config = dict(
    num_hidden_layers=8,
    hidden_size=384,
    n_experts=32,
    experts_per_token=4,
    d_expert=96,
    d_shared_expert=384,
    hidden_act='tanh_gelu',
    moe_layers=[1, 2, 3, 4, 5, 6, 7],
    router_score='sigmoid',
    normalize_top_k=False,
    routed_scale=0.5,
    balance_loss=0.0136,
    balance_bias=False,
    shared_expert_gate=True,
    init_std_router=0.00799,
    lr_router=0.00144,
    vocab_size=8192,
    norm='layernorm',
    norm_eps=1e-07,
    tie_word_embeddings='early',
    optimizer='muon_variant',
    learning_rate=0.00753,
    beta1=0.93,
    max_grad_norm=2.0,
    batch_tokens=[32768, 65536, 98304],
    max_seq_len=1024,
    train_tokens=374200000,
    max_steps=6441,
    dataset='wikipedia_en',
)
Below are experts of layer 4 (counted from 0) of a mixture-of-experts language model. Rows are named router (the router's row for the expert), up (a neuron's input weights, with its number) and show model dimensions 128-255. Each number is 128 + 32 x the weight over its row's rms, rounded and kept within 0 to 255. Numbers have three digits each.
Before each expert's rows: a language model's description of what the expert responds to. This comes from a sample of Wikipedia text that the model never trained on.

# expert 1
What it handles: Digit tokens inside numbers such as coordinates, years, percentages and table totals (27.'44', '2017'), plus sentence-ending periods in prose.
router:116139056136168155141167110146090124080169123152096048161154161160099136113147086104172139176131096071137149137138131143117083109109107102097188149095134166097127105142085126145128121122113067114121151173148123160082136128118087155095183087089093151097082097152132126105098113197145170185127101166207174150138150143122100128155181122092088187115091182192122105091079089112145174045193
up2:112130135141192078166079192149123121131091128113134069104146122137119186088109093117110086179162189111148115095116093160104120136168088174136159140157109133134131114097136200128057134104132112087130165163065104125126134112141080119088162131150137167088126136090163102125123147088132112144088157150209138161193105158164147102109108184073155091078160128157137188119015126074090179141077
up3:062132108135120123104113141133139093073117127191171119123145125161132147133122160206135103148160125036171161160096144096103185179119107109109092151078160117172133125188134181069122153108112145074111156160153128140159070190076129074079113123073130140138114118143126166136080118174154145127107156105125138130123120217124131156172134190192139137161074137131101093123128103114087098172201
up4:152126131146084103118087128088144192115130139123100165163145138123129123121140133196116162114190134163151142140131167080111124108123151090151114187127099137183087189152116128127118130085174127150123140107138144142176108166156155147098137224156140085109103105108127190151115129173116178121142107131074143126112111091125177135172139109165182094112136073048104076171130120152081081052180
up5:127202122119131151156155106096148097159100126114134091114078174125109086118163122042185192133155115099123078130086132137161165086081086126087159185090135110144110077151140140092125134134070166125105142102148132149089115183130120199094174098129142141100120134118092119118105146120150197193137182135112057187098098143117154132126128119203146159088125208088101128135107094086114164071124
up6:127136104123131125089081120130150197125126126138158120106094120135138089171086163084137079077144108191163123156114157092130091223095123143100122115129140182138091166074175151103080112146089127116102169109123140124126157105112155144131143144101117092065145176189162135113127158149130129205079107133117139161136123108103115049132081101114150149087047199117103051131086101161101130150083
up7:154135136173140132149133103141136138157104129158148140159162163099092147137107121066131125093134097118158146127107067111138108108146142160127076127142149157142164125147157093160096129089124151115146146179154164177155134168156147113070103113077148123081076132109159141124126131127111074151047095118144096107146073180120143120125096158159123093146134110137160110126132140079137061160116

# expert 8
What it handles: Pipes, colons, single digits and month names in infobox lists and stat tables, e.g. Elevation:, Attendance |, 6 ft 8.
router:143122110140083135162091121116122166145106165131177123149096168148123100096146181067107171136135093130121142138174113122108119141131113157148117078173135118089140118151096197153138181144068160039142078171126128133125165182128099103118181167091120140109129113143168123155103173115167153168148092132196161090132136158056091129166119120097126083129161070118168039144072185104068098137084
up2:122148136135181126103116115109055160142141190151232129163126103095126125148102091228127152154134188170140083143145106105104114132159094034054158091101136166166130188147187145178094155141143169060149128120144189136194113209156108076122174102146147135130134140117135086126182140121121130125092096130148105096165136067056120123104131163116171145100165086111157170115056114160130069129138
up3:126095088142187158118114133094119098102141116154097102155170121134111108047062119039161177212142123149118136125142137146122138126174133127193145099095132153074104133134139106123160125103110120144154126112116048103123114106141086176099161093118137114137126157095085145093133166163128131214134126124157140111117148109090153119131110081185126190154150129134088133124134110138167138104084
up4:123132186141147108081194109066147139110109118096184064110118124025112139088116114149091155098110131113117154101119074146125149147108104114101132193155122162104080116156101148070055134153164128159058145138128114156094091130121111135089109125129096145166136136130120140082144156085089129214097104174195113129176098108158092133126161175146167075127150160134181143121144143124100113150127
up5:158148177191087152105198134122154142126106181149148113066072167160106116146136162141146086096086126124119219163107145209078131170143081133120062166161140148116153064108152119104137133138124099058182133133102190167149126095104108149093140080152141103124107110154134124146160156135143129137070126154157077108087124176137134178110134150147116154117159102127123158150069169151139118205119
up6:162129100167097126129090114070179143128116118099111171159134123134106092022157123163119101094155105174166176213194156171160133121131143132141219121187169140143130145136103105129176145169139089135116125155093107128172162095075073131174122170152183145142121121170112132092191071072154115139109141109116068119132137136143108149137164099050129095163120110061193118162111128115096120076131
up7:151149191151093165096115079096105089116171115098156101066133134159122122107122136143181166131136090130137146071097152113125094129116153120095084111127103138117128147149141128151098147192131133139127096137157108151118190138148108170098112058140100207120131147098105101163135116151145149139150154153123058117127202134110083074141204133127111075120119101136148087142117102145093162161197

# expert 23
What it handles: Digits and numeric pieces in scores, measurements, records and percentages, often in tables, e.g. 4 (6), 87.9%, 8–14.
router:077077090157092089135151085170143129118127116124120072160127115196172121128141124102161117154160093110114154143148128145108146126149081138164149131108193102091059116101109136141182128098088103056110100155123155060114157182097117128084141132152086139059142088151146125160137154144139175181146145075134166081116175106131136148136159104119090171153079144175135060147072127093110160109131
up2:147127151126187105113147159099133122047085122108097130111088103146074150127162096133096188126162107092127077112077132157083100154128153124134056131096146162163121139148103158119115092174132143130113185100109155165181190104134113110125154171094126171192127183087191100134113159125127139086141189177109065175113136158081116113076099125129054162099132185161175103137099113100097113166183
up3:138099120119137182075183111108059078101106106104203115105056108100105177114140124145111109154146111066120130105121130135163151149122160122099099133088200175100107161105118128113115131168134133161093132141110111089139094107050127157099133142101105147184114138140107141094181121179125161118184124107113155111133138141137120136079146198132133113160135130159138164174168118092111121163092
up4:137086073139156077129115189181163080166130102137125145128086099136119114102162134142155119149126086134075087147104107104167134116133151095148108162141093116123150114085101190095201119126112109138082172197056098146095149089140061190098147107123129091127174130122084089109130132167144152150104140110052196170169166139141167099169176163114108098141159128101186138100181130114118177101145
up5:111155120168156165108102103095137145131151119094138097076144125111096127174112143132138119144115068076123134155125178137090147112102112122122072136109113172110119085108120112095123119169130140069134192101184072153124115140126125140166119073156160150134146166027093106163168137230124133173124119150121093137092121140140102160146101143156098185155153140139175079170095116123103141125162
up6:171133151105134107085131146156126099098146132125106110165087119106115148140131152180148146122137116119130114161071139070162171192119091110108141112086158121170099099142075139147109078118065133156135127062121167126144121117093096190164109150156115123159126138077157095139070129104144082096142173142163099175090121134114096129148181146131098177161137137074178150115100127103110183167149
up7:167087102176152101104116122079113154075103139116074137114170134177137104144162143144092163095127133125141182148044109116110167178138154151150081176125081157149134157110159187180132095121119093163095115144118179138136177121129083145168115138132151070155165077090100098167071154119132116154135158155176192155081216115115152128157147158140140170155114081138083141086139146062144110100165